Below are experts of layer 3 (counted from 0) of a mixture-of-experts language model. Rows are named router (the router's row for the expert), gate (a neuron's input weights, with its number), up (a neuron's input weights, with its number), down (a neuron's output weights, with its number) and show model dimensions 192-255. Each number is 200 + 30 x the weight over its row's rms, rounded and kept within 0 to 999.
Before each expert's rows: "raises" lists some tokens whose logits its average output raises strongly, later layers aside. This comes from a sample of Wikipedia text that the model never trained on.

# expert 73
raises: ",", " w", "-", " f", " h", " a"
router,180,244,184,212,174,260,177,244,254,270,165,223,193,189,210,233,243,242,203,187,197,228,255,207,151,202,215,174,230,228,170,259,212,201,132,165,163,189,165,178,221,241,203,186,230,200,204,165,176,162,163,180,244,189,156,165,180,222,198,256,186,184,181,183
gate0,167,217,163,186,209,179,220,258,169,210,239,218,212,173,160,246,249,207,171,214,278,245,179,213,180,209,149,214,225,166,183,240,215,196,223,210,227,218,182,176,199,180,190,184,184,198,213,186,212,198,220,211,230,207,213,148,204,169,236,273,222,193,230,197
up0,203,261,191,186,212,164,221,234,246,179,181,175,169,241,199,205,168,236,187,221,272,241,154,221,198,199,179,173,203,165,224,244,195,187,178,235,209,201,169,176,207,163,189,193,199,137,136,206,224,196,218,170,187,193,193,177,225,178,217,184,212,170,150,169
down0,189,180,242,149,189,162,159,200,181,151,189,192,177,205,249,200,214,204,176,190,205,199,236,141,208,205,141,219,153,167,202,234,181,205,142,210,198,196,222,211,183,221,152,242,163,212,195,191,224,256,207,164,177,167,238,218,163,209,204,206,142,155,226,196

# expert 83
raises: "am", "y", "-", "ag", "im", "il"
router,168,158,182,188,214,179,175,216,130,211,200,198,239,231,212,268,239,187,209,204,212,214,173,185,229,164,215,186,181,215,186,261,226,203,173,168,201,239,231,207,197,154,194,228,219,229,208,163,171,195,191,174,212,171,216,227,199,216,226,192,180,164,235,235
gate0,137,152,165,266,227,220,196,201,181,170,201,230,248,207,207,227,249,237,208,176,182,221,220,198,198,205,267,194,213,143,223,223,182,160,242,246,228,201,220,175,184,184,178,204,215,206,161,186,170,226,193,179,208,240,199,205,119,188,173,253,215,204,209,213
up0,208,225,158,252,207,228,212,219,186,146,247,243,204,205,207,171,192,192,200,181,200,141,219,180,194,150,214,207,197,180,213,189,209,170,189,249,195,220,205,212,137,206,202,213,242,230,210,165,161,181,151,209,186,226,221,186,188,147,227,225,192,252,225,192
down0,184,226,208,176,178,194,184,246,217,191,197,199,237,187,202,194,217,210,135,193,213,227,248,208,193,189,181,213,217,182,189,172,181,205,232,228,161,217,233,259,217,197,130,231,228,224,211,217,203,215,166,207,209,230,203,172,110,181,166,242,212,200,211,217

# expert 97
raises: " in", ",", " and"
router,204,284,166,232,199,265,247,189,213,182,163,196,209,196,157,178,204,204,173,211,185,199,206,224,169,190,223,149,274,144,279,146,224,186,163,237,167,177,210,232,181,245,183,210,220,187,207,209,165,204,160,206,215,192,243,234,167,204,182,207,186,173,123,238
gate0,226,230,262,147,214,203,167,149,187,168,202,152,228,209,138,208,190,192,193,220,205,178,200,114,184,173,188,182,137,254,171,225,166,177,242,211,217,181,204,213,252,155,236,208,215,177,179,178,158,177,148,186,193,208,238,239,149,192,204,213,245,241,230,210
up0,194,211,202,171,166,175,217,204,203,215,179,218,173,215,230,211,262,188,137,227,196,228,192,183,187,178,203,184,140,195,253,140,175,179,141,243,155,179,165,169,200,208,228,251,224,206,162,246,235,205,179,180,194,202,157,141,193,224,182,215,196,206,169,159
down0,186,212,216,126,213,176,196,221,262,204,189,217,234,211,223,165,212,214,238,197,194,213,142,210,252,188,194,187,139,218,211,205,183,236,250,178,195,153,197,204,208,176,207,224,124,198,195,213,173,224,221,200,232,226,158,218,165,199,162,160,228,206,191,238

# expert 120
raises: ",", "-", " and", " d"
router,207,190,151,186,205,189,171,193,200,218,239,178,178,196,181,211,185,238,205,178,173,187,211,162,155,174,188,187,214,184,238,224,195,215,245,235,203,177,239,121,231,198,192,199,137,207,129,190,261,228,210,215,192,192,224,273,201,163,216,116,245,236,236,184
gate0,225,197,176,190,164,190,190,195,200,219,203,174,177,144,225,209,174,164,206,184,106,178,174,204,198,187,207,234,174,168,211,172,200,204,192,243,199,174,220,166,170,200,167,222,174,236,169,211,214,171,193,209,209,199,222,207,240,239,215,147,192,197,202,207
up0,188,229,157,243,176,163,225,215,169,198,220,232,174,217,179,169,219,184,206,195,173,141,155,196,234,216,168,216,151,239,255,222,216,208,155,214,206,208,213,168,180,206,229,136,171,159,153,238,221,211,211,174,185,156,142,169,203,223,219,170,212,260,257,208
down0,192,191,235,204,177,181,217,208,205,208,182,208,209,165,224,234,242,181,190,221,231,207,182,240,230,213,204,237,240,258,182,250,250,202,190,133,254,199,191,149,209,211,166,187,193,213,190,171,179,203,168,192,195,165,172,107,174,209,174,207,219,231,172,161

# expert 103
raises: "ing", "s", ",", ".", "\n", "ed"
router,256,263,223,202,219,175,212,198,202,137,250,224,168,217,194,186,194,198,177,198,170,151,217,183,202,194,203,207,198,165,220,149,223,156,179,224,227,181,169,234,192,239,215,228,241,178,167,227,159,142,193,170,197,211,188,154,171,185,209,215,195,173,164,215
gate0,174,222,242,214,251,246,222,196,220,201,277,144,200,234,168,150,214,158,211,235,215,186,180,216,166,245,152,197,160,190,216,245,199,207,201,174,188,171,181,278,212,188,212,185,202,213,209,226,96,206,242,177,194,223,248,207,224,267,233,177,183,195,178,247
up0,224,202,177,188,157,166,176,207,169,187,116,260,199,179,242,227,188,253,176,161,187,208,246,181,232,169,254,192,244,188,184,136,207,184,187,216,203,225,217,117,209,203,175,200,208,196,186,178,302,170,159,213,199,165,143,179,183,128,183,237,212,196,195,162
down0,157,193,215,196,167,214,203,171,181,169,124,228,201,152,181,258,154,201,136,161,191,209,198,198,208,209,241,190,180,203,177,186,189,190,195,241,194,224,180,184,222,165,196,217,217,230,147,187,247,208,162,203,234,166,195,204,217,172,222,169,202,207,186,218

# expert 115
raises: ",", " and", " in", ".", " "
router,173,113,176,202,219,155,214,221,197,214,218,168,196,166,184,227,180,304,153,195,204,162,193,189,235,185,226,190,231,161,165,221,182,203,204,204,257,248,233,155,170,189,193,184,156,179,227,198,157,211,217,206,190,213,208,199,161,210,171,216,208,229,258,216
gate0,206,163,197,198,161,218,151,202,205,243,177,169,202,226,220,183,217,225,213,168,251,225,176,174,227,214,173,191,197,185,197,174,216,171,202,210,146,176,223,138,177,172,164,228,209,254,267,170,217,226,172,191,211,178,185,211,217,227,211,216,259,182,258,190
up0,155,192,205,177,177,209,184,169,192,229,176,213,200,244,189,166,190,170,190,194,204,167,217,182,215,161,152,180,151,217,150,206,211,184,210,204,204,214,211,136,208,193,192,204,261,228,202,170,241,239,131,252,192,136,238,265,189,221,176,225,200,174,227,190
down0,174,270,239,194,244,236,179,213,206,166,193,163,199,246,177,239,216,183,184,208,186,204,156,153,224,176,191,216,186,221,205,257,173,225,217,189,266,175,194,206,245,156,149,189,142,234,206,199,228,228,196,208,228,179,179,231,177,176,206,188,205,178,189,207

# expert 10
raises: ",", " and", "/", " in", "\n", "-"
router,207,169,153,214,207,191,190,219,121,182,206,248,180,184,174,193,195,220,195,169,214,202,194,186,215,161,191,218,241,196,197,249,206,192,229,195,230,197,177,182,190,174,196,201,139,193,244,192,180,176,212,257,200,211,217,260,191,162,209,193,185,211,224,170
gate0,230,215,197,120,219,222,221,206,187,231,214,211,223,160,195,257,233,225,224,224,219,206,200,180,128,186,213,214,218,200,159,192,205,253,187,185,231,229,221,210,213,198,220,185,111,207,193,297,218,196,170,217,214,173,213,191,220,144,176,174,183,199,163,189
up0,181,229,184,160,212,245,213,168,149,190,191,216,239,190,201,229,221,178,220,195,143,209,206,174,180,185,226,202,200,230,193,208,203,262,194,177,263,273,232,183,218,191,193,163,131,229,214,236,191,189,218,175,243,179,230,230,220,179,162,164,179,196,214,208
down0,201,210,195,152,256,215,175,187,190,222,152,237,212,202,168,238,197,217,286,235,189,218,206,224,218,179,191,154,216,171,194,205,263,156,247,210,222,174,177,200,192,217,260,223,200,158,238,217,221,187,213,239,255,227,248,197,147,167,231,184,183,233,201,196

# expert 117
raises: "ario", "Pro", "play", "lie", "Production"
router,177,204,197,196,187,170,164,181,189,234,150,202,217,188,169,177,221,192,231,175,211,239,168,202,198,206,198,180,169,175,175,237,206,245,168,148,162,207,209,242,239,212,192,170,221,205,244,151,185,211,191,177,276,184,180,176,227,245,222,260,154,188,193,225
gate0,187,207,245,170,195,195,218,175,179,154,186,202,240,203,196,147,219,165,185,178,231,195,221,234,136,158,205,176,193,196,170,192,220,200,171,210,252,182,193,222,204,230,197,182,153,196,183,179,194,248,202,248,195,202,230,151,191,201,190,149,210,234,177,175
up0,229,170,234,254,179,172,234,139,148,131,190,191,178,212,186,163,255,197,228,164,177,214,243,224,172,160,198,189,151,211,250,195,233,193,167,183,236,128,179,211,204,235,160,178,162,166,217,216,178,188,201,159,203,187,251,184,200,222,224,188,218,261,253,212
down0,208,279,234,162,154,191,175,200,213,195,187,195,192,189,220,204,250,190,286,222,209,202,185,235,160,203,237,149,176,268,180,195,177,216,218,244,205,153,159,252,212,190,238,209,161,228,208,168,152,151,232,185,141,173,221,206,218,152,173,188,235,163,153,225

# expert 58
raises: "e", "il", "iet", "urs", "e,"
router,183,208,194,196,173,170,168,182,188,246,145,203,225,194,165,193,223,192,214,171,206,247,174,208,191,208,189,155,176,171,164,241,196,251,165,158,161,204,212,233,259,214,187,177,214,202,243,147,186,205,196,178,248,178,174,185,221,265,212,258,157,188,194,219
gate0,218,206,226,171,179,131,256,188,188,222,179,229,200,167,182,221,203,154,193,179,255,202,253,225,238,231,189,198,224,228,246,196,190,164,161,161,211,255,221,229,194,197,216,201,184,193,184,197,167,185,212,218,188,177,227,155,196,156,177,153,215,183,158,203
up0,177,250,198,212,201,211,176,186,169,181,221,200,188,175,199,214,209,235,198,183,124,222,169,194,209,149,210,170,227,180,132,172,200,224,185,249,160,228,257,190,213,185,185,225,210,195,199,203,208,212,184,162,212,249,168,262,184,183,170,214,211,249,209,210
down0,235,159,213,174,255,227,177,215,169,220,236,155,212,182,148,202,167,163,170,237,161,235,145,178,218,215,194,169,245,175,152,192,207,258,184,133,208,202,142,207,152,192,233,232,153,176,127,221,225,242,173,211,170,200,242,210,137,198,222,159,161,168,215,175

# expert 13
raises: ".", ":", " is", " but"
router,179,143,199,214,214,169,224,159,196,209,242,194,209,228,218,198,190,211,206,153,157,182,180,163,221,177,176,198,242,222,171,179,191,184,230,195,236,229,248,186,194,144,203,213,205,203,216,229,227,187,221,224,214,204,201,260,179,160,212,183,173,219,295,214
gate0,227,223,175,189,176,209,167,172,172,240,212,199,226,239,233,201,155,156,205,142,218,201,135,261,200,228,165,144,230,230,206,149,216,218,219,223,233,180,186,201,194,234,236,212,208,181,195,207,156,163,152,200,173,220,235,176,221,138,238,223,172,220,226,217
up0,164,210,225,175,237,203,207,272,220,182,208,192,169,152,153,211,211,246,204,272,189,217,240,149,204,161,188,252,162,158,208,240,193,190,177,208,171,197,213,223,203,175,187,211,159,209,218,220,240,229,230,210,216,184,179,206,175,230,141,193,229,199,187,153
down0,180,234,236,210,216,213,223,172,202,174,279,222,140,178,211,205,190,212,161,205,154,180,181,141,256,198,230,212,200,265,161,184,188,207,167,172,211,221,213,203,228,214,186,165,238,179,183,186,232,143,172,181,209,182,158,123,169,207,205,212,243,214,207,213

# expert 68
raises: "h", "y", "er", "For"
router,184,211,194,195,182,180,168,171,190,250,163,205,223,200,172,181,237,193,223,181,213,242,167,198,196,197,193,161,167,179,173,243,233,242,158,166,178,212,205,238,260,211,191,175,225,202,247,159,180,206,191,174,256,186,172,176,219,237,214,261,155,184,190,223
gate0,191,156,169,230,199,151,187,191,244,137,136,223,188,221,224,243,180,163,211,183,196,213,211,251,215,205,179,230,163,268,156,167,221,203,248,201,196,187,208,171,182,209,196,216,224,159,192,210,213,230,185,190,239,237,232,202,206,177,225,198,258,161,225,234
up0,248,176,222,219,185,187,260,166,200,214,159,128,144,190,223,184,181,235,182,168,188,176,247,186,176,190,222,176,276,152,157,196,197,192,179,190,164,232,221,226,200,181,217,191,211,172,201,175,195,183,163,137,223,209,198,195,166,188,151,175,177,220,202,222
down0,204,160,146,209,184,174,224,238,201,250,206,221,172,179,201,199,198,175,220,200,203,206,189,223,222,177,245,141,204,192,211,197,236,189,189,155,247,178,241,193,207,161,240,169,194,224,211,215,245,235,200,178,261,207,218,165,245,185,172,233,238,258,216,199

# expert 63
raises: ",", " and", " of", " in", "-", " to"
router,236,217,188,182,158,231,163,244,256,233,206,190,205,175,149,246,213,187,237,181,162,249,247,148,138,187,210,202,208,183,273,228,230,183,228,239,192,176,200,139,230,165,191,189,178,210,132,196,214,193,240,189,186,194,182,231,237,201,221,189,202,240,193,183
gate0,175,215,236,191,153,178,162,174,210,189,206,173,213,213,212,191,213,200,129,189,207,268,212,175,189,154,213,253,275,180,211,196,199,144,228,211,208,233,211,178,170,163,218,169,248,171,173,185,163,223,255,180,186,199,172,172,199,186,211,218,210,265,212,172
up0,190,219,243,193,188,198,181,167,217,187,197,164,183,215,191,168,200,203,145,236,214,241,207,184,154,122,195,251,264,184,221,186,201,141,228,212,169,204,207,163,152,216,192,191,261,202,200,180,153,233,224,194,214,182,193,177,193,170,196,245,204,278,202,212
down0,195,185,185,220,207,128,214,197,231,254,208,145,240,231,238,199,203,205,178,240,192,266,209,166,213,195,205,201,182,191,189,237,244,215,252,219,214,207,238,173,185,195,141,204,181,195,221,202,204,184,177,100,198,226,234,154,216,146,220,206,210,238,158,168

# expert 61
raises: ",", "–", "-", "/", ".", " |"
router,196,219,233,148,152,152,168,207,144,227,193,131,206,232,171,155,151,188,174,175,188,128,218,211,169,194,230,195,225,159,213,197,195,146,259,286,223,160,251,143,159,193,226,161,217,209,177,148,188,159,179,226,201,198,158,200,217,231,192,230,165,159,186,166
gate0,217,195,210,178,161,205,216,188,211,191,208,216,216,164,197,198,205,200,185,209,158,184,216,159,220,180,147,195,199,172,224,238,196,246,174,201,158,166,196,202,217,229,184,253,132,221,218,186,170,222,216,197,205,206,236,191,190,200,216,237,220,258,237,193
up0,230,216,199,183,213,225,209,207,220,184,242,224,259,201,202,227,231,206,198,208,139,230,222,159,200,186,156,184,258,160,236,240,186,226,169,221,198,172,206,235,241,215,168,241,192,247,184,191,190,165,222,147,192,209,236,208,186,216,183,220,193,244,172,235
down0,229,209,218,205,151,218,180,218,178,175,200,217,242,201,178,161,253,201,148,180,208,180,197,202,154,189,164,159,176,227,246,229,236,212,192,178,165,191,230,190,236,236,186,171,241,223,224,150,187,187,231,186,192,215,288,222,166,242,184,174,178,228,257,245

# expert 1
raises: "-", "f", "l", "g", "c", "w"
router,160,242,239,192,168,219,224,218,171,235,180,217,231,190,168,214,252,192,237,196,229,196,215,137,183,187,223,163,203,213,173,207,208,211,151,158,155,242,207,190,202,244,187,219,222,233,226,131,172,165,171,184,224,190,219,212,253,249,205,240,189,181,208,227
gate0,219,168,236,186,208,159,221,207,160,191,237,176,191,224,150,187,224,193,164,184,162,175,223,247,218,166,195,199,154,177,128,182,188,166,198,197,166,172,199,178,233,215,225,176,231,133,194,249,212,168,198,212,188,206,199,161,165,238,195,194,241,173,231,213
up0,262,259,181,233,192,193,191,233,188,184,188,200,181,230,238,141,184,188,220,202,173,175,204,192,263,203,198,168,262,183,213,209,219,183,205,185,208,200,191,244,181,256,191,191,221,217,211,209,230,220,167,205,197,203,208,193,220,179,135,243,162,137,202,214
down0,191,214,152,172,246,213,183,257,196,140,215,149,216,167,199,232,216,258,157,192,189,168,252,198,205,227,165,233,153,186,165,224,173,224,205,183,199,208,220,208,186,143,193,213,153,213,126,219,188,238,178,147,208,219,241,200,177,199,233,209,235,174,252,215

# expert 101
raises: "-", ",", " in", " ", " for", "\n\n"
router,262,244,201,175,174,188,199,215,223,207,212,171,154,198,209,173,183,185,165,172,160,199,265,142,207,173,189,195,219,197,261,170,183,187,217,207,216,207,202,223,230,255,201,236,173,163,136,238,195,176,205,208,207,194,204,196,184,155,219,186,194,205,181,188
gate0,238,197,196,132,203,203,220,210,185,209,190,181,172,145,156,191,156,132,166,147,185,187,271,216,194,200,231,239,233,263,235,209,201,209,150,195,205,189,170,257,182,255,168,202,189,209,176,234,258,239,219,195,210,154,174,179,223,184,176,168,193,151,203,183
up0,247,184,194,169,205,219,242,162,213,202,214,223,164,174,163,210,158,170,165,168,190,186,241,227,193,164,213,235,222,241,225,183,227,188,120,148,238,196,131,214,168,276,167,182,231,232,189,234,218,222,204,217,221,162,189,190,239,158,172,189,215,161,206,204
down0,210,164,169,177,236,130,110,196,228,190,203,230,213,207,209,220,186,168,214,179,236,202,152,194,145,195,206,235,180,158,191,226,233,168,204,143,138,195,161,219,239,192,174,227,142,227,212,180,153,191,171,174,238,208,207,168,167,186,224,202,168,188,174,247

# expert 52
raises: "-", " in", " ", ",", " s", " un"
router,168,201,240,190,217,185,192,203,232,216,165,159,240,225,249,203,213,146,165,158,172,201,162,193,225,146,217,153,157,183,242,198,217,193,240,159,226,173,204,233,185,241,184,191,224,201,232,171,167,206,205,196,240,204,153,245,200,223,198,166,158,149,219,236
gate0,195,208,169,270,146,222,175,178,196,181,202,285,217,203,199,198,194,194,233,172,182,214,229,209,301,152,203,177,208,230,230,181,195,160,177,174,220,166,152,217,244,284,211,247,266,220,190,152,205,222,201,202,225,188,162,179,222,205,207,194,194,182,181,205
up0,183,154,191,210,275,167,192,202,211,178,278,160,209,198,168,189,199,196,192,210,198,212,224,253,172,218,201,208,205,224,199,188,188,202,232,234,121,201,239,222,167,158,197,190,164,252,177,147,197,247,197,173,173,206,215,240,117,182,232,188,209,170,196,169
down0,170,242,222,180,225,181,184,174,162,194,151,207,114,162,184,189,208,228,235,194,171,270,175,201,185,190,258,174,187,183,190,205,218,230,228,190,191,224,145,234,215,198,163,214,196,194,204,263,193,181,219,218,202,237,194,198,244,243,201,173,158,188,217,191

# expert 27
raises: ",", " n", " and"
router,202,203,216,205,213,176,143,243,222,222,181,220,233,206,180,195,244,231,233,157,208,193,180,208,160,238,199,139,166,173,203,243,213,236,139,177,173,192,234,229,242,210,211,196,252,221,216,149,174,177,216,175,219,164,187,184,253,248,237,268,197,162,181,211
gate0,185,163,163,223,163,166,221,220,167,239,255,179,193,185,244,170,197,196,201,201,219,186,130,230,180,201,227,194,205,237,204,130,183,181,204,206,202,199,199,173,208,173,206,296,209,166,171,227,142,222,115,223,186,229,197,210,138,169,230,203,198,189,276,172
up0,208,246,198,228,221,177,193,153,150,209,174,192,222,196,157,226,181,173,170,210,206,220,220,214,197,264,213,185,184,201,235,212,215,172,202,240,247,214,249,224,178,211,150,139,170,222,185,191,173,231,251,201,182,203,212,159,266,193,195,162,188,207,214,186
down0,155,182,197,204,241,190,189,192,244,247,193,187,203,262,156,211,205,203,183,184,185,225,164,193,228,218,160,204,178,209,157,241,233,194,200,168,218,257,224,176,201,243,170,205,169,251,216,226,215,189,169,174,208,191,245,206,275,178,218,173,147,258,198,217

# expert 116
raises: " ", ",", " and", " or", " b", " pre"
router,196,276,263,236,159,226,242,190,223,200,172,192,241,203,217,150,207,188,191,177,208,191,220,199,190,142,161,190,157,203,213,152,224,238,174,165,185,206,210,226,212,172,203,174,230,200,212,192,220,231,143,211,237,192,173,221,191,236,213,185,158,199,160,191
gate0,150,276,174,156,200,181,194,204,188,201,226,178,180,202,234,210,191,203,212,182,182,222,234,226,221,175,180,165,173,230,164,189,209,248,219,197,207,153,205,130,214,221,183,231,205,191,199,206,148,196,192,197,193,239,198,182,165,213,243,214,226,184,166,208
up0,212,209,176,245,206,217,185,200,155,191,155,189,218,182,153,189,187,204,227,226,179,227,206,171,205,219,226,223,206,194,229,180,216,158,252,156,174,165,206,202,168,216,204,137,249,124,196,231,207,228,162,173,202,160,179,172,222,195,223,204,200,216,175,178
down0,196,204,199,165,201,196,210,261,158,180,222,185,168,199,180,176,177,219,242,232,213,205,161,211,199,243,219,238,186,245,171,193,238,181,230,174,261,188,205,207,217,253,210,189,259,177,200,225,172,146,169,239,170,236,162,202,168,183,260,245,142,218,228,235

# expert 87
raises: "th", ",", "–", ":", " (", "-"
router,200,209,253,180,161,166,194,186,174,233,179,131,206,254,176,192,209,164,148,188,233,162,235,164,164,159,242,195,170,155,223,224,217,251,194,229,264,157,192,189,204,206,180,168,223,215,162,167,249,235,230,187,192,192,166,160,230,202,171,223,258,168,194,178
gate0,199,215,240,182,179,164,225,212,222,175,183,168,184,203,252,140,238,161,156,193,190,221,112,213,193,219,189,212,218,252,161,287,267,192,202,183,183,212,162,183,201,222,203,177,153,177,224,237,195,181,232,192,250,176,200,229,126,201,208,183,202,157,166,214
up0,199,225,281,168,187,204,258,198,237,175,193,153,151,169,223,185,178,156,187,196,187,248,129,240,158,183,178,184,237,241,165,179,223,192,201,176,197,196,155,172,199,225,174,191,226,175,258,213,178,203,184,226,228,176,255,221,148,184,180,228,191,113,177,221
down0,193,186,230,155,233,182,217,159,160,118,195,212,173,219,181,244,220,233,175,176,180,200,193,172,226,189,215,243,150,199,167,193,241,165,133,206,173,201,237,229,221,154,233,216,227,197,199,246,179,216,195,154,199,199,233,208,174,183,168,173,183,185,202,198

# expert 49
raises: ",", " of", "\n", " in", " and", "-"
router,160,212,191,166,201,170,195,209,219,209,246,182,217,177,163,138,190,179,177,212,161,172,121,192,176,184,163,204,188,169,272,233,201,174,243,190,229,179,213,123,222,234,207,206,160,221,177,250,200,202,225,242,200,242,171,242,151,166,196,167,188,217,245,211
gate0,169,206,203,199,239,160,149,214,207,240,205,141,197,164,169,149,170,206,213,193,177,161,162,172,229,250,199,222,191,188,214,183,203,203,180,182,199,181,204,220,232,217,201,201,204,215,145,228,191,158,178,218,202,208,235,248,228,199,160,233,207,200,182,133
up0,231,200,212,186,172,226,244,193,193,181,204,272,174,257,208,264,219,187,192,211,212,260,217,232,186,174,186,186,195,188,159,233,207,203,205,219,220,217,210,191,177,180,214,205,153,176,252,173,200,225,207,184,194,213,182,160,186,203,221,184,210,205,221,269
down0,214,254,241,189,184,205,234,218,183,214,172,231,179,176,207,180,153,180,218,220,161,192,250,177,212,134,180,133,236,154,231,190,199,242,211,230,195,177,211,215,195,189,215,202,130,171,195,196,245,155,154,190,210,242,236,256,229,192,234,220,223,131,243,231

# expert 127
raises: ",", "s", " and"
router,179,138,173,219,211,173,243,155,196,191,217,189,195,220,177,226,201,201,209,156,228,173,229,226,243,180,205,227,245,189,159,186,200,183,198,182,177,227,266,176,204,180,186,220,182,203,177,181,177,176,201,197,206,180,201,162,228,197,179,192,222,236,204,232
gate0,173,158,201,191,139,211,193,212,217,213,139,179,186,154,144,192,215,198,247,258,205,177,200,206,219,235,187,245,237,216,232,212,204,184,179,186,167,195,170,164,147,193,207,192,192,169,230,176,208,187,226,200,206,203,187,229,222,178,182,161,220,143,202,222
up0,152,189,254,205,211,187,221,146,197,194,201,215,155,190,273,263,267,211,189,188,192,187,171,184,199,221,199,174,199,196,178,175,214,203,178,202,166,191,172,205,239,250,186,145,221,271,189,208,214,237,223,210,201,239,201,242,212,133,280,198,171,221,236,239
down0,213,167,229,234,218,215,178,204,195,230,177,259,212,213,175,176,137,193,209,203,166,219,202,147,199,197,229,213,224,133,146,212,190,206,177,155,256,177,209,179,182,167,192,226,208,186,198,246,192,249,224,227,202,249,141,169,197,214,188,171,113,227,189,230

# expert 88
raises: ",", "-", " and", ".", " ", " to"
router,232,149,181,208,179,194,227,178,218,215,204,200,201,211,175,183,210,208,205,158,172,180,220,169,189,167,170,189,226,197,232,204,224,211,253,202,237,197,231,145,220,223,206,197,147,217,125,224,219,153,243,234,180,191,201,245,181,173,177,162,204,223,209,221
gate0,251,154,205,201,251,181,195,191,232,206,228,208,221,220,135,219,205,194,177,168,227,208,170,231,242,178,177,240,196,254,187,262,202,222,210,203,173,211,269,158,180,205,214,152,209,128,234,156,215,189,158,250,177,220,268,190,156,224,171,181,220,229,258,234
up0,229,183,203,217,246,175,231,195,202,246,246,194,213,222,142,239,271,203,227,187,260,201,222,239,239,222,204,257,200,255,180,272,156,200,188,180,208,244,189,187,234,236,221,205,181,166,205,182,205,219,162,225,192,241,230,242,205,222,175,170,189,202,211,199
down0,166,242,181,187,232,172,203,173,233,182,186,237,165,194,168,189,223,215,173,190,206,203,213,228,214,151,191,152,158,156,199,204,204,214,181,201,192,155,212,222,215,252,222,195,234,205,205,189,239,194,202,219,236,149,228,204,213,224,198,203,204,179,177,273

# expert 86
raises: "B", "G", "U", " players", "Z", "K"
router,178,200,198,191,191,176,165,185,191,241,153,210,207,199,168,191,235,202,225,181,208,247,158,209,195,212,200,167,172,176,166,245,189,242,166,161,178,198,201,229,242,213,207,169,214,195,247,145,185,201,194,185,249,178,164,180,221,287,218,246,155,184,188,213
gate0,202,195,177,206,207,193,193,180,197,203,183,179,214,172,211,245,143,166,254,176,137,218,234,224,218,210,225,209,201,183,274,225,220,171,211,186,223,186,169,239,210,197,211,162,172,195,202,210,186,180,142,221,173,243,170,231,238,171,232,210,168,230,211,224
up0,215,246,194,225,224,210,248,223,188,198,156,193,199,232,241,165,215,191,204,162,140,210,231,209,170,167,207,162,245,210,215,178,248,197,183,226,179,168,122,211,172,243,207,178,186,204,207,192,227,174,137,173,175,255,237,223,168,197,174,189,212,157,226,216
down0,196,171,230,184,231,229,215,177,240,184,255,247,209,241,201,202,222,217,188,192,164,130,227,197,271,144,213,227,259,151,176,222,162,246,198,181,189,219,213,226,240,147,146,219,168,140,191,172,219,202,174,193,185,221,209,236,160,248,174,174,220,256,185,221

# expert 82
raises: "ra", "es", ",", "u", "ang", "i"
router,196,221,190,208,223,220,220,220,181,226,200,194,228,228,220,154,218,164,165,207,178,222,213,196,230,192,218,169,195,214,184,170,196,254,149,148,202,196,210,259,212,208,193,218,253,175,279,209,197,133,169,160,217,183,220,155,153,250,228,223,153,152,143,217
gate0,235,230,214,238,191,184,165,227,225,149,224,174,251,211,218,160,118,185,141,201,188,194,204,192,198,125,207,229,174,214,228,140,210,188,196,212,217,167,254,229,178,208,190,197,228,174,229,170,192,254,265,140,166,192,184,160,140,220,199,157,214,221,158,191
up0,232,223,195,240,200,183,181,202,226,143,222,223,232,199,182,186,140,177,163,203,141,189,187,222,182,140,238,230,180,174,213,156,186,202,169,224,220,197,185,198,179,248,186,212,250,148,216,221,179,252,214,143,176,172,216,213,148,209,221,195,213,209,120,222
down0,251,193,184,187,196,191,208,203,199,183,148,210,259,184,172,161,212,212,188,144,242,180,200,223,168,177,194,239,241,237,214,159,228,211,187,137,198,143,269,201,187,223,195,189,235,146,189,209,199,223,162,207,175,194,141,209,139,180,213,194,191,247,228,205

# expert 79
raises: "k.", "gle", "g."
router,179,193,202,197,173,179,152,194,202,257,178,191,211,184,159,177,211,201,224,190,212,237,171,199,210,216,181,184,166,174,184,242,214,241,151,148,171,214,219,246,254,220,180,174,233,206,248,165,182,217,193,179,225,188,160,174,223,226,203,258,160,184,199,220
gate0,167,199,179,221,233,192,236,224,196,187,213,214,222,176,237,148,194,222,185,198,200,154,231,186,154,126,184,177,159,176,197,153,187,151,232,190,148,142,175,198,173,182,256,212,233,207,216,168,185,178,194,185,181,177,186,205,168,215,217,167,209,253,159,186
up0,201,198,209,161,172,191,140,210,209,209,204,216,207,122,183,158,182,251,183,220,230,236,165,194,171,143,229,211,220,225,217,175,199,186,231,197,181,191,165,176,203,182,220,240,225,198,174,178,179,160,230,215,201,205,172,201,200,221,222,196,193,255,238,189
down0,150,288,163,184,231,194,184,229,225,235,154,208,198,178,198,136,137,143,214,189,193,216,171,173,131,203,206,169,206,220,181,187,204,208,193,216,185,231,214,237,198,235,153,208,249,231,239,203,223,162,193,239,186,180,221,158,126,226,188,158,165,198,175,222